{"experts_per_token": 8, "activation": "drelu", "tie_embeddings": false, "lr": 0.000668, "beta2": 0.99}
Below are experts of layer 6 (counted from 0) of a mixture-of-experts language model. Rows are named router (the router's row for the expert), gate (a neuron's input weights, with its number), up (a neuron's input weights, with its number), down (a neuron's output weights, with its number) and show model dimensions 112-223. Each number is 128 + 32 x the weight over its row's rms, rounded and kept within 0 to 255.
Before each expert's rows: "comes after" lists some tokens at least twice as common just before its tokens as in all text. This comes from a sample of Wikipedia text that the model never trained on. Tokens count by the router's weight.

# expert 5
comes after: " |", "|", "-", "=", "  ", ";"
router [ 89  82 181 161  96 177  80 134 101 125 175 173 176  88  93 159 134 107 175 141 106 173  79 128 163 175 173  88 136 174 162 155 128  91 184 156  99 170 102 165 144  85  75 155 155 113  78 110 115 156 161 119 183 155  73  82 164 168  84  76  93 106  93 133 132  87 118 106 173 169 105  99 177  97  85 124  84 162 164 109  97 100 108 177 158 151 124 145 141 127 170 110 100 110 100 128 153 109 154 159 110 157  82 172 164  90 120 126 165 173 108 100]
gate6 [146 156 158 131 166 163 192 101 146 109 140 112 173 142  71 148 155 125  81  79 103 145 124 146 134 185  96 116 137  87 122  99 118 136 143 139 117 106 137 177  86  71 134 131 149  83 111 174 115 165 150 176 140 160 111  91 154 166 100 143 105 166  85 105 153 146  93 191 103 109 132 144 119 134 161  95 109 158 174 141 178  60  71  54 151 120  82  60 193 183 103 173 200 161 119 126 125 108 106 128 152 177 167 121 122  78 138 100 139 112  89 180]
up6 [172 119 149 123 170 172 182 123 132 147 126  76 176 138  81 106 162 146 120  81  86 161  96 153 151 170  99 142 160  93 114  86  82 118 135 156 140 130 127 183  96  50 110 124 155  94 108 166 116 140 155 191 132 133  97  65 131 114 108 140 145 155  72  79 169 182 118 172  95 143 134 142 128  87 146 137 118 114 166 152 154  84  71  69 122 108  97  78 183 197 140 171 177 161 126 172 121 105 135 125 153 153 153 112 120 101 135 100 145 155  97 175]
down6 [101  98 114 136 129  86 160 123 154 147 153  98 138  85 119 150 149 134 143 130 127 156 126 117 158 150 118  92 129 137  88 139 134 125 115 175 135 133 130 177  75 134 192 105 117  61  89 104 148 196 161 142 167 173  67 113 145 128  82  20 128 149 166  88 125  91 129 111 129 148 101 136 129 181 170  63  68 182 109 111 122 132 130 110  93 138 139  98 187 158  84 145 119 100  82 124 141 109 122 137 160 109 133 124 110  75 169 119 173  80 145  60]
gate7 [134 143 145 125 196 145 112 128 109 165 136 126 103 134 198  69 187  98 102 116 140 113 147 134 131 101 125 103 187 145 206 171  95 164 128 131 132 127 181 128 155  94 103  80 103 103 109  81  70 145 142 152 121  72 133 224 113 154  83 123 109  96  88 157 119 128  91 145  89 128 145 147  91 123 157 127 144 166 146 122 132  80 141  71 107 168  78 131  24 108 112  93 128 116 127 104 123 166 123 104  83 174  78 133 135  83 116 194  95 152  96 115]
up7 [148 159 137 132 206 142 124 138 110 180 145  93 109 134 203  62 194  89 101 133 112 117 129 161 111 101 106 120 127 143 172 168 113 170 137 126 137 123 179 126 114 120 136 116  83  91 121  87  77 133 138 117 153  66 155 255  64 136 112 150 124 107 124 132 101 168  80 157 103 129 161 147  84 140 181 158 167 149 128 151 179  96 128  92 120 135  68 120  48  91  82 114 144 161 112 127 103 143 152  77 104 151  87 139 114 116 157 172  58 136 110 116]
down7 [133  83 121 162 157 155 117 137 107  99 124 130 143  92  70 166  98 113 118 146 155 113 133 138 104 162 169 131 170 110  87 115 157 108 163  91  76 198 152 113 162 103 196 140 129 186 156 136  69 129 148 162 117 128 144  92  68  90 171  63 173 134 137 100 128 125 105 140 165 130  67 144 150 150 116 119  89  91  64 141 121 157  87 147 134 134 127  99 147 100 113  82 119 116 137  83 158 100 126 141 194 128 114 140 112 143 149 138 142  92 110 135]
gate8 [ 84  87  72 120 122 140 117 159 178 176  82 113 103 161 162 141 121  94 161  93  90 105 107 112 113 135 121 130 103 175 109 116 126 129 170 104 155 116 184  97 123 133 171 152  83  89 131 126 147 125  76 143 141  36 110  85 101 105 149 126 115  87 126 131 183 127 148 146 129 143 116 173  91 136 110 121 122 114 109  99 127 167 103  78 113 123 158 150 143  96 171 148 151 108  94 145 148  92  90  84 140  96  84 114  51 178 106 178  95 119 211 105]
up8 [118 134 111 148 107 120 128 101 117 144 131 142 154  80  96 173 127 155 166 179 121 153  89 115 101 124 128  95 101  97 170 158 101  76 129 140  46 105 165 193 128  92  83 125 146 121 108 103 104 144 151 161 166 149 123 138 205 152 128  78 116  77  99 118 124 114 101 130 127 111 155  99 121 140 155 130 107 126 126  76 119  81 175  97 144 118  88 122 155 114 142 202  52 179 156 172 176 172 175 181  85 166 127 130 144  65 130 161 183 155  71 120]
down8 [ 85  83 112 143 147 148  86 155 179 134 104 118 116 113 152  59  97  89 129 140 117 102  67 123  95 146 171 143 155 160 112 122 164 146 180 135 136 137 143 114 144 138 177 174  99 127 139  70 102 137  74 136 150  95 156  81  92 109 130  77  82  92 179 142 169 116 160  87  94 146 115 150 144 146 114 117 121  97 136 145 134 127 160 143 101 106 191 186 102 125 107 115 171 104  76 128 170 163  78  94 120 114  80 151 116 204 128 177 126 146 162  69]
gate9 [ 95 189  95 159 125  99 107 117 134 174  68  27 151 140 158 115 111 132 167 128  77 116 125 148 146  99 113 140 149 138 135 166 131 123 155 137 193 134 129 171  99 169 111 103 133 117 185  77 108 117 104  94 115 122 156 121 132 111  82 134 129 117 119  92  90 126 119 101 138 126 142 170 105 166 115 126 146 132  94 199 110 117 102 163 131 117 130 112 133 110  89 168 137 123 233 152  79 127 101 100 120 134 134 116 138 148 160 161 147 122 161 187]
up9 [106 186 100  96 112 123  83 129 127 182  85  70 125 155 178  76 115 107 146 117  84 127 123 145 155 117 129 126 152 132 127 153  86 132 162 131 162 140 104 151 132 182 143 126 129 121 183  97  77 124 133  72 143 154 126 188 134  92  78 125 125 110  86  28 126  63 130 143 165 112 124 185 103 198 123 131 149 141 103 188 160 121  84 129 132 135 138 106 109 137 111 191  87 159 220 198  75 120 126 143 104 124 144 138 140 169 127 129 116 167 157 161]
down9 [ 97 147  99 175 148 147 127 132 120 137 129 105  94 126 156 127 128 153 165 115 131 116 155 123 139 165  93 156 171 150  95 113 132 162  84  67 142 143 151 189 131 133  95 145 114 110 150  87 138  92  90 138  90 155 128 119  90  47 137 126 168 118  61 125 134 129 154 118 132 117 123 155 155 111 145 175  80 151 121 146 120 143 174 122 134 163 177 103 144 100  60 142 136 157 185 123 163 142 134 113 129 103 109 117 171  48  98 141 119 126 141 157]
gate10 [133 112 149 142 134 116 140 123 135 120  93  79 134 144 109 108 112 148 120 133 113 154 146 118  95 105 121 126  98 111  89 138 151 138  77  71 178  82 161  78 155 155 141 125 107 116 127  85 161 103  84 177 170  64 189 160 112 100 108 178 147 141 141 149 149 126 158 155 151 112 142 179  93 147 195 153 179  89 137 129 110 177 123  90 130 142 115  18 170 126 120 145 117 149 139 113  99 178 177 155 181 116 151 119 135 150 145 114 106 121 150 171]
up10 [146 107 138 144 140 157 118 112 150 135 108  70 151 104 125 148  95 141 119 137 120 149 173 120 102 122  89 115  94 135 109 142 144 116  91  69 156  70 161  87 142 145 147  85 101 115 128 131 147 132 119 168 155  25 176 137 131 106 110 148 138 154 155 161 142 139 155 155 144 104 149 148 130 166 170 133 133  98 130 127 126 209 116  89 107 147 143  27 173 132 135 142 111 140  73 134 107 136 171 145 162 113 163  99 139 171 176 135 128 140 139 171]
down10 [126 160 111 124 102 123 139  82 135 113  88 115 107 108 106 184 159 189 150 108 109  82 138 108 187 103 186 110 163 140  99 100 109  98 147  70 125 158 112 118 150 146 200 130 125 114  93 162 132 108 175 111 165 179 134 124 124 142 167 161  72 153 146 117 161 113 125  78 142 165 152 116 188 171 101 123 107 135 148 108 119 118 145 149 153 157 135 133 149  54 150 105 116  98 133 145  97 166 119 108  93  94 176 200 138 117 118 144 156 144 129 124]
gate11 [ 53 132 109 160 147  85 117 117 121 186 141 115 136 180 114 126 117 152  97  99  75 118 105 171  88 131 110 165 132 159 183  47 110 153 103  48 119 165 158 135 111  97  92 134 108  95 144  84 165 158 135 127 103 142 167 114 120 141 120 121 116 145 132 130  61 128 101 148 130 145 121 205 137 180 134 153  89 126 158 190 115 129 173  77 155  68  96  83 148 135 117 178 100 191 128 109 153 145 203 177  75 131 118 119 123 139 132 121 139  68 105 159]
up11 [ 57 118 108 157 128 120 156 167 154 199 164  90 133 163 143 144 115 105 103 138  73 107  58 165  74 135  97 152 118 140 158  39 124 130  86  88 106 145 101 137 115 104  66 120 124 105 187 111 124 133 167 129 127 114 142  99 151 148 123 131 136 177 137 164  69 117 139 117 159 170 119 177 115 179 143 120 119  95 157 172 128 138 169  69 136  95 119  56 161 141  88 151  76 204  93  81 174 141 200 175  96 102 129 177 138 146 112 143 111 137  97 163]
down11 [162  91 154 137 148 128 115  27  82 110 106  78 167 118 155 148 132 155  77 134 115 188 139  59 191 127 173 127 111  63 174 168  72  92 131 135 141 102 141 163 109 167 117 161 180 100 162 103 115 151 157 134 144 147 115 166 129 157 195 113 104 131 143 138 119 121  47 101 144 145  33 118 166 140 152 114 127 119  96 133 145  85 149  90 140 101 137 105 141 102 105 163  88 136  96 126 165 134 131 165 130 112 184 152 123 141 175  89 148  96 154 141]
gate12 [ 85 116 130 128 124 118 198 131 136 185  79  97  47  98  75  11 146 149 153 168 154 108 155  89 142 131 108 131 105 107 121 201 111 149 132 205 193 121 105 135  96 188 130  92 130 158 160 143 126 119 147 199 128 148 174 134  81 115 116 155 143 145 157 140  96  84 147 123 106 112 123 121 117 125 139  94 122  86 142 135 184 101 217 141 133  72 116 138 140 114  90 143  88  97 127 134  95 185 130 108 116  79 159 127 109  95 199  90 122 128 152 151]
up12 [ 91 119 142 146  97 147 203  98 114 175 105 131  67  88  86  52 170 160 161 163 165 154 117  72 176 140 135 140 136 101 132 207 121 125 131 192 167 128  78 166 129 131 116  98 143 156 129 129  83 111 172 199 128 152 152 127 108 161 110 122 145  89 132 163 122 104 124 120 121 120 143 134 132 102 111  93 102 131 169 133 143  77 197 170 119  71 123 129 137 146 115 166  94  73  95 148 108 170 150 131 105 123 118 151 131 122 182  77 104 131 119 135]
down12 [148 144 134 189 139 133 178 103  93 131 146 109 122 161  94 130 100 178 178 125 100 129  86 136 164 186 144 125 117 127 151 117 107 104  82 149 114 190 116 188 142 115 103  91 125 122 144 141 143  72 125 156  72 178  74  84 168 122 118  72 147 116 143 139 112  75 187 115 105 133 101 109  87  78 123 103 110 105 166 162 153 110  87 152 108 104 133 140 197  95 135 172 110 134 105 151 121  74 160  93 157 160  82 174 143 117  92 127 163 117 165 163]
gate13 [120 145 146  86 137  48  96  63 109 134 147 116 126 124 179 101 206 158 157 107 164 163 183 162 118 124 162 160 154 151 106  65 100  85 110  37 105 115 150 126 145 144 117 196  97 127 135 159 196  88 108 136 105 111 145 191 116 110 122 138  97 117 100 124 116 152  58 131 141 132 159 138 136 148 182 121 116 146 136 108 131 127 122  81  92 147 122 114 101 139 138 141 137  97 138 111  85 126 138  61 158 145 233  80 150 125  89 158 109  98 124  99]
up13 [136 160 125  63 139  43  88  94 132 148 168 156 129  95 195  87 157 160 127 106 138 186 156 194 103 142 148 130 128 149  85 111  89 111 111  56 139 141 120 110 147 133 135 159  99 157 167 123 187 105 125 143  94 147 121 190 135 134 103 144 135 140  86  98 130 158 113 124 170 137 177 139 150 124 182 126 146 142 153 127 109 153  83  65  68 120 129  79  92 182 132 165 154 108 136 168  92 125 104  84 112 127 229  91 116 117  87 142 119 130 140 129]
down13 [110 118 107  90  85  91 179 128  98 158 105 212  93 117 185 149 155 152 119 107 177 156 111 126  86 168 104 138 157 101 118  74 158 113 116 104 113 149 184 119 112  86 124 148 169 142 165 113 121  71 142  74  59 132 102 141 178 138 110 144 123 153  97 100 113 146  92 126 166 165 192  71  76 118 130 181 143  96 105 143 105 164 141  95 112 134  90  41 107 139 151 176 150 134 161 163  93 164 182 161 165 210 116 139 184  44  69 149  74 105 130 117]
gate14 [ 50 122 147 122  84 170  90 118 100  70 135  67 126 106 107 152 112 135 107 154  78 150  91 111 142 109  85 177  90 114 112 103 168 172 125 116 125 130 119 170 171 117 131 165  69 145 139 116 107 173 105 117 160 170  92 113  78 127 122 105 172  93  90 161 176 170 146 116 117 167 175 185 106  99 145 131 109 175 148 128  98 174 167 148 179 110 177 115 136 167 142 130 116 181  85 119 124  96 102 161 109 106 100 124 137  77 135 140  64 169 137 201]
up14 [ 56 136 157  56 116 172  85 122 144 104  96  49 102 127 135 117  92 126  77 150 121 137 116  77 135  97  56 152  77 121  65 129 150 184 117 139 148 139 122 177 142 162 155 122  85 140 155 114 119 182 119 145 184 127 143 145  93  94 136 126 167 129 134 139 170 151 123 125  69 120 144 173 119 112 134 142 146 133 121 126 120 186 141 126 146 140 193 157 111 147 109 142 121 167 119 126  97  72  94 136 106 167 141 104  81 106 159 130  73 105 168 220]
down14 [103  82 141 110 104 173 107 127 132 121 149 101  70 105  69 106  84  91 117 159 139 101  76 136 160 108 160  81 181 107 161  76  68 178  88 162  31 157  74 162 210  99  78 110 166 112 100 101 130  96 119 152 152 160  92  92 121 110 115  91 102  75 104 134  97  86 163  84 171 157 162 106 132  93 136 111  64 163 152 181 111 141 166 195 109 139 130 138 133 165 147 118 106 178  63 169 145  93 127  72 104 103 110 154 121 138 161 154 132 125  95 141]
gate15 [128  61  71 153 160 143 125 106 123 115 116 166 142 139 113  88 133 115 144 131  70 136 112 134 171 156  67  71 108  75 139 119 143 104 112 142 123 113 123 177 120  91 150  98 153 103 135 103  59 148 149 217  83 100 104 175 170 168  97 145 105 148 133 125 104 125 107 133 142  89 163 138 125 116 127 136 125 141 140 165 109  76 147 144 201 144 149 133  94 103  70 137 137 136 165 126 186 171  52  84  99 146  77 130 102 120 186 167 140 142 144 129]
up15 [127  79 125 155 136 114 131 112 165  83 120 133 128 156 126  89 145  88 174 133  70 107 125 131 147 161  40  82 106  76 122 109  94  86 118 138 152 124 113 179 117 125 156 126 151  95 167 133  89 128 173 209  89  75 116 210 158 150  77 140 113 164 145 105  96 138 140 173 132  97 139 126  83 141 144 165 137 118 140 150 154  96 157 121 159 152 135 120 103 120  56 137 112 146 161 133 144 168  43  81 114 113  88 131 116 151 188 148 151 160 156 156]
down15 [142 136 164  83  69 128 116 129 181 149 141 152 132 105  71  99 180 160 103 120  88  99 165 115 136 141 122 146 170 141 122 117 138 149 202 139 181 116  95 172 135 144 124 196 138 103  84 195  84 101 146 130 173 175 172 139 195 127  78  36  83 159  88 184 127 113  57 111 126 148 151 137 109 132 103 143 119  75 145 128 138 172  74 153 205 170 104 116 135 100 146 127 108  71 147  88 130 150  73 136 118  92 142 107 117 116  86 142  93 118 120 117]
gate16 [ 94 149 157 123 177  45 111  90 151  88  68 111  79  97 110 204 153 107 128 156 135 151  67 130  76 167 101 129 104  96 113  93  91  91 166  88 107 129 167 142 127  93 154 168  76  94 125 104 144 168 150 123 128  46 114 137 140 134  99 144 111 137 177 126  87 143  96 184 124 151 182 107 133 128 146 131 103 124 154  83  81 123  90  77 119 126 167 132 165 178  79 182 155 155  95 108 128  93 124 113 145 149  85 116 125 157 139  61 136 118 113  72]
up16 [107 192 122 142 147  96  92 110 127 120 119 139 117  95 152 191 148 130  97  74 109 107 121 131 105  99 116 137 141 134 107 109 132  94 171 135  91 151 156 134 108  94  92 162 127  72 100  70 138 146 148 146 157 102 134 119 172 162  99 116 108  76 126 166  92 126 126 141 100 149 159  98 120 124 122 137  70 158 144 143 141 143 138 151 147  74 137 171 168 161 123 137 155 153 116 141 147  97 142 107 106 156  93 110 115 139 127  75 172 125  94 137]
down16 [125 149 154 121 138 130 141  88 192 101 106 138 148 161 113  95 162  87 119 156 130 204 119 153 128 117 132 155 121 182 105 145 158 119 123 139 166  82 143 117 103 145 128 137 182 188 135 154 130 197 131 149 175 141  94 130 138 148 175   3 194 128 159  91 139 133  92 165 136 142 112 110 117  66 159 119  80 127 154 150  78 113 127  83  57 134 147  86 136 126  93 157 121 136 111  81 174 146 167  80 105 132 109 177 105  75 115 109  67 126  98  89]
gate17 [ 97 139 189 115  84  97 159  82 106  94 139 143  83 149 149 168 174 103 149  99 117 187 156 112 161 113 101 144 183 104  91 149 106 193 186 106  90 110 120 157 105 111 100 164 143 119  71 159 177 134  84 117 161 104 106 159 144 141  88 119  74 100 142  92 155  93  96 161 126 157 174 134 127 109 189  82 106 194 133 201  99 149 187  98 123 174 110 165 227 132 106 172 164 203 156 149  78 113  75 148 129 183 181 144  79  91 102 114 146 138  89 159]
up17 [104 150 193 140 101 117 146  86  65 101 129 169  56 165 164 126 172 147 145  91 104 181 134 127 145 128 121 166 204 105  99 187 102 169 159  84 104  90 130 189 127 109  86 145 164  95  85 131 147 110  96 151 130  88 106 142 145 149 100 119 108 119 149 103 163 116  97 215 104 176 175 194 114 105 185 102 117 183 135 192 123 126 138 125 119 183 155 132 187 144 116 169 161 192 166 156  85 132  93 165 106 148 185 141  90  96 104  93 176 138 104 149]
down17 [102 122 174 128 172 120  93 109 114  33 141 137 103 109 159 151 197 110  93 152 103 157 148 105 165 125 116 105 164 106 136 162 102 144 106  70  90  83  87 140  96 123  91 122  94  96 150 128 144 118 108 152 119 137 136  89 127 107 115 134 209 132 132  64 167 177 102 116 108 145 112 157  60 184 116  87 142 185 154 112  90 147 129 100 156 114 117  75 140 157 141 156 108 153 121 210  87 164  93 105  96 115 156 191  94  79 156  82 122  74 124 147]
gate18 [178 171  86 101 129 115 111 117 118 169 133 151 123 160 129 132  97  99 108  82 134 103 145  94  71  66 124 140 124 111  98 133 175 123  96  84 138  96 126 111 135 138 146  92  83 155 114 142 119 112 126  96 161 138 133 145  73  65 142 173 140 145 151  99 120 171 131 172 155 131 105 166  38 170 129 113 209 109 111 149 141 186 122 164 117 117 162 151 124 170  73 143 149 160 140 149  89 159  77 121 121  81 140 147  93 155  89  64 100 139 146 146]
up18 [155 183 154  90 109  86 126 153 166 169 145 139 168 167 151 168  50 111 154 129 138 129 109 139  97 117 122 126 137 109  64 181 129 154 126 127 107  67 148  69 113 149  97  85 106 164 157 124 124  96 137 131 170  82 126 145 138  58 155 142 149 117 183 154 140 146 116 154 150 124 129 177 124 138 159 105 196  73 123 122 120 141 144 110 123 162 131 123 129 202  83 118  83 169 136 113  89 128 102 159 122 125 163  82 102 103 126 155 104 168 109 115]
down18 [140 132 141  95 118 134 132 146  39 146 174 101  97 101 205 175 127 119  95 195 145 142  93  84  57  93  74 138 103 112 138 136 146 132 173 144 107 131  89  86  96  98 101 146 152 104 117 101 156 136 143 127 147 138 151 139 118 137 148  41 137  48 153 127  99 109 148  69 147 107 118 100 167  71 106 147 138 126 143 106  94 118 143 119 110 168  78 139 163 113 197 117 139 148 130 119  97 107 171 171 101 137 122 188 173 134 143 108 136 118 116 120]
gate19 [129 176 115 116 130  88  89  90 169 167 153 168  85 120 143  91 143 124 129 122 183 140  98 147 140 102 127 139 113 137 101  62 190 158 135  73 154 112  94 126 143 156 151  92  74 107 168  86 157  84  72 152  98  54 138 155 144 132 129 181 115 122 141 105 172 118 159 148 146 121 137 170 138 148  89 137 146 144  87 147 162 152 143 126 112 125 147 106  65 119  83 142 134 157 171 114  88 169 140 148 126  77 160 110 136  76 158 143 102 138 140 157]
up19 [150 241 192 105 145 137 104 147 161 120 129  97  90 123 156  72 148 150  90 161 125 119 116  96 142 125 124 108  90  90  99 134 132 144  85 140 149 108 116 154 110 142 129 103 115 144 138 182 125 151  90 134 130  81 215 162 145 110 146 207 129  93 116 105  97 136 120 160  88 105 122 174 134 174 130 156 140 112  93 160 157 145 132  90 182  92 165  98  93 144  64  80 124 132 181 142 115 184 164 114 157  96 204 101  97 141 114 173  96 137 194 137]
down19 [117 113  89 157 157 154 135 103 122 147 127 164  89 139 169 115 157 141  70 122 119  91 123 152  70 167 140 176 137 152 147 101 102 118 143 180 147 129 123 145 107 132  54 141 185 136 131 131 145 106 142 102 131 117  95 143 194 165  88 127 137 107  82 194 136 144 111 108 141 124 127 111  96 164  96 117 119 126 148 103 158 121 149 145 175 133 120 121 117 102 163 175 147  88 101 130 135 135  90  86 109  73  65 137 131 133 131  99 164 111 129  72]
gate20 [101 118 130 134  92  97 128 136  84 124 100 179 171 156 103 129 165  94 159 132  79 110 148 160 157  88 156  72 100 169 162 166 223 129 188 178 128 166 102 127 114 150 131 114 148 170 175 106 104 151 128 106  98 109 115 113 128 115 101 121 168 102 143 150 105 127 108 133 160  86 145 136  64  83 150 172 125 166 103 131 156 111 102 169 180 134 104 160 127 132  86 178 101 118  87 172 133 117  78 142 191 183 152  72 109 115 135 167 192 133 106 145]
up20 [ 54 131 129 133 118  93 139 105 104 119 148 159 110 169 125  90 152 119 136 166 104  67 184 144 144 120 133 113  88  99 151 138 153 126 104 108 131 169  81 111 120 227 190 156 132 146 175 112 115 150  87  90  85  51 114 130 138 142 131 121 148 141 201  88 118  89 145 109 153  90 128 113 112 123 151 162 121 122 113 143 128 122 121 134 112  75 127 119  90 115 152 174 110 117 124 144  98 178  88 142 143  90 170  45 116 176 172 167 154 143 150 130]
down20 [139 176 197 136  94 126 122 116 143 155 132 122  97 130  91  99 146 136 106 175  85  93 101 200 135  94  89 140 155 104  98 190 101  84  55 143 110 134  99 161 126 145 146 153 136 152 123 128 134 145 139 136 141 122 101  94  92 115 151  77 153  52  80 115 166 112 109 104 133 134 130 106 162 189  99 113  78 105 171  73 115 139 115 142  99  95  90 119  84 102 153 137  95 140 123 145  90 104 138 129 213 121 134 140  85 144 126 132 112 145 173 164]
gate21 [173 129 114 160 116  99 115 143 125 100 139 117 127 150  85 114  79 129  69 130 167 156 128 139 132 125  95 124 167  74  89 116 140 106 103  91 129 155  63 140 102 119 164  90 132 133 146 146 168 117  62 141 115 153 120 171 153 157 105 135 160 162 109 108 128 169  79 131 154 180 126 118 121  90  87  94 148 146 125 136 164  92 138 107  73  87 109 164 126 146 113  78 138 168 147 142 130  94 155 134 118 143 213  76 118 131 118 126 101 157 154 176]
up21 [162 113 122 161  93 114 117 136 136  85 103 154 136 154 117 111 104 143  77 177 169 165 129 117 165  91 104 122 157 120 123 121 128 101 129  90 137 172 107  95 128 122 169 124 153 137 141 153 145 112  71 131 110 149 112 165 145 169 141 123 161 139  82 135 158 174  97 162 133 163 105 129 104 135 118 141 122 101  87 122 156  72 153 112 156  95 105 178 127 124 115  52 126 168 160 164 141  83 128 148 122 148 210  91 160 110 100 133 104 155 133 127]
down21 [ 90 128 127  80  91 104 178 112 102  94 117  90 130  71 126  89 123 127 135 200 120 168 103 139 218 117 211 131 110  74 172 119  78 147 133 154 127 185 172  83 104 114 117 156 123  80 123 136 132 103 111 138 141 175  98 158 129 161 100 125 142 148 119  80 141 218 112  60 158 185 100 105  90  91 136 189 126 120 129 104  83 169 191 139 136 126  67 129 102 122  95 101 140 180 117  92 117  65 106 136 104 119 168 144 149 163 114  92 120  84 130 105]
gate22 [167 183 112  85 152 119 139 106  99 100 166 163  76 142 141 102 130 176 153 144 169 131 168 147 131 117 102  96 138  92  53  78 119 164 159  92  85 109 140 133  81 105 114 129  75 155 158 183 106 115  89 166 176 120 161 135 112  98 110 163 102 168 110  75  59 127  99 132  53 150 140 132 154 155  99  69 122 120 102 114 168 129 189 121  89  90 112 106  84 146 112  94 116 135 156 201 133 169 146 117 102 117 173  71  67 116 132 114 132 127 135 133]
up22 [158 131  88 160 145  99 130  82  99 120 154 154  73 198 133 150 167 185 108 152 140  86 205 159 134  99 111 114 161 112  71 102 119 182 141 108 150  79  65 119 106 179 142  84  51 155 144 162 148  93 106  83 151  94 129 173 131 101 157 162 160 155 184 103 148 131 144  87 109 115 148 112 121 168 172 139 148 129  87 162 209 144  79 137  57 100  93 106  69 188  63 157  81 134 115 162  85 160 172  81 129 150 127  82  85 138 120 133 131 126 173 113]
down22 [117 182 109 155 102 187 168 126 104 140  95 146 156 181 161 196 132 138 131  96 149 135 155 153 103 170 104 157 153  77 122 134 118 112 138 102 109 154 184 102 167  63 125 125 148 109 148 130 133 137 130 158 127 100 178 143  81 107  98  86 156 167  88 111 177 163  73  80 117 109 130 144 119  84 153 129 102 107  97 101 117 103 146  86  89  78 134 152  81 100 208 139  66 159 132 140 155 119 148 129  88 102 162 136 175 140  99 164 100 163 134 123]
gate23 [135 111  93 153 116 119 149 122 103 119 123 122 133 158  72  48  83 141  89 107 148  67 135  75 162 126 133 106 137  85 133 163 174 105 142 143 170 135 100 129 129 147  83 100 101 108 139 150 120 129 125 204 101 189 148 115  78 150 100 140 107 128 150 153 128  74 174  77  92  94 102 169 113 151 120 104  99 159 142 111  82 114 105 125 147  93 142 160  53 141 136 137 147  66 131 116 108 120 100 168 135 108 120 122 130 152 131 145 103 138 109 139]
up23 [104 134 133 117 127  87 166 102 157 101  97 112 127 163  56  39  65 133 130 128 157  83 161  77 201 108 143 103 163  92 112 158 145 133 134 171 154 149 139 172 112 183  71 119 124 157 145 150 152 162 171 190 169 138 124 134  60 114 129 134  75 133 193 103  91  71 171  58 103 113  77 152 104 164 139  68 113 128 140 134 123 126 128 123 130 129 161 154  82 111  93 100 150  79 144 121 111  96 120 146 148 121 138 123  91 133 125 115 140 136 136 108]
down23 [135 181 141  88 135 156 124 131 186  63 155 104 149 157  95 110  98  86  86 174 195 124  92 168 157 144 102 182 108 170 154 120 133 124 163 131 129 163 113 129 154  95  96 150  74 184 101 138 150 108 125 188  96 154 189 105 131 162 139  92 158  81 128 120 147  98 138 106 164 111 103 137 183  94 158 176 148 132 115 138 123 169  97 126 116 120 165 170 110 166 159 100 122 158 112  56  88 109 203 157 126 116  77 123 160 173 143 170 157 125 123 154]
gate24 [153 109 204 149 155 117 162 155 165 115 140  94 115 147 181  58 123  87 106  87 126 111 124 180 142 113 110  80 121 148 133 100 125 102 141 167 157  74 150 154 101 111  79  49  94 111 142 146 104 108 185  82  89 104 148 129 112 129 127 153 140 133 123  80 126 177 205 113 168 149 101 153  73 147  99 180 157  54 157 135 135  57 135 136 138 188 181  88 105 136 140 151 148 144 138 154 112 101  99  84 167 136 126 105 110 130 158 179 111 134 186  94]
up24 [129  96 198 135 130 134 118 147 149 127 165 102 131 139 189 105 107  73  93  48 115 136 130 177 147 119 121  49 153 130 136 106  65 105 147 156 144 102 167 138  96 100  77  46 107 123 149 157  94  80 200  67 103 102 149 145 127 109 136 117 159 109 120 116 121 176 200 103 170 160 128 140  76 138 131 138 116  80 163 127 134  77 118 150 141 189 166  99 123 135 121 130 124 153 116 162 105  97 125 105 119 162 113 110 135 106 122 198  89 137 182  86]
down24 [ 74  75  43 105 162 133 124 138  93  82 177 129  95 107  73 120 200 148 129  66 175  85 137 175  96 128 161 120 186  67 139 103 116 107 144 155 107 204 131 123 143 132 117 150 108 142 115 168  93 142 105 153 188 107 152 132 179  86 151  33 135 134 154 100 168 102  36  94 177 139  94 120 112 101 115 155 108 173 141 171 121  76 103  95 138 159 137 118 134 112 182 116 147 125 124 133  78 105 127 118 109 122 158 119  88 155 129 177 100 106 149 111]
gate25 [ 63 166 131  70 138 103 164 165 112 134  77 116 118 192 108 112 113 126 104 122 206  71 187 138 122  91  56 140 106  53  90 155  78 176  83 104 134 126 156 147 111 141 129  88 131 134 184 106 148 103 144 166 107  92 191 135 106 137 166 162 145 125 171  63 124 182  92 140  85 135 151 124  78 120 138 131 164 106 136 131 199 147 129  98 116 105  90 106 150 121  77 123 166 157 160 140  74 104 143 115  99 153 209  94 101 125 132 130 126 140 125 204]
up25 [ 35 151 110  74 168  80 157 156 129 118  82 144 137 178 115 135 147 141  84 115 193 135 186 126  99 100  67 128 120  67  95 144 108 137 118 128 151 108 123 104 112 139 148 109 128 150 155 145  97 107 152 169 126  80 155 108 145 160 154 181 171 156 160  90 136 184  67 165  78  90 107 118  92 112 134 146 146  99 123 130 188 127 180  91 140 112  98  99 159 138  74 163 164 127 196 124  88 151 166  91  95 125 193  62 102 131 122 117 111 108 156 171]
down25 [ 97 166  68 197 103 126 160 156  86 168 109 146 157 167 144 193 200 107 101 188 137 126  82 118 107 126 100 157 152  92 143  80  89 161 131 172 138 123 176 131 153 127  44 153 162  74 118 109 126 137  89  83 137 103 147  98 108 100 133 140 115  97 130 106 158  77  70 102 117  69 155  79 125 109  79 162 121 103 117 120 135 158 167 155 115 136  73  92 116 126 205 162  46 158 129 137  85 160 165 169 102 155 105 116 166 131 100 156  97 138 146 132]
gate26 [151 166  96 143 172 124 158 159 103 117 158 106  75 119 178 156 173 130 113 148 138  66 151 110   0 103  79 163  80 142  68 111 102 155 116  56 116 128 187 121 157 166 143  94  73 164 133 169 196 117 148 137 131 163 181 153  49 133 148 156 146 170 167 115 129 187 146 142  87 110 153 124 124 170 142  89 139  93 157 122 149 174  92  96 136 140 116 106 163 197 109 202 117 121 100  91  97 145 121 177 171 123 146  73 126 137 100 110 117 119 168 176]
up26 [124 199 110 110 143 139 167 129 107 137 125  79 100 148 181 163 128 135 113 132 137  70 156 151  50  80  96 126 134  96  43 132 165 154 167 107 137 122 193 110 158 185 151 114  44 164 119 119 149 116 144 127 147  97 184 156  61 104 140 175 137 164 135  93  74 186 149 163  97 103 151 141 130 140 155 129 154  90 100 121 154 176 118  85 118 134 164  74 129 201 108 154 139 112 110  95  85 126 126 170 201 105 159 100 132 164 113 102  89  95 169 165]
down26 [171 124 161  91 170 167  84 119 107 107 136 154  96 144 113 129 198 110 107 150 146 107 147  69 144 132 165 157 106 156 176 166 228 101 179  90 122 139 139  72 159 114 106 103 132  86 152 122 102  92  92 109 139 160 140 125 105 148 126  91 138 135 159 201 130 124 182  85 132 120 141  89 134 128  97 190 152 120 147  63 129 172  95 117 173 131 160 113 111 134 142 113  11 103 112 140 106 143 104 171  85 109 157 124 135 113 137 102 163 124 132 116]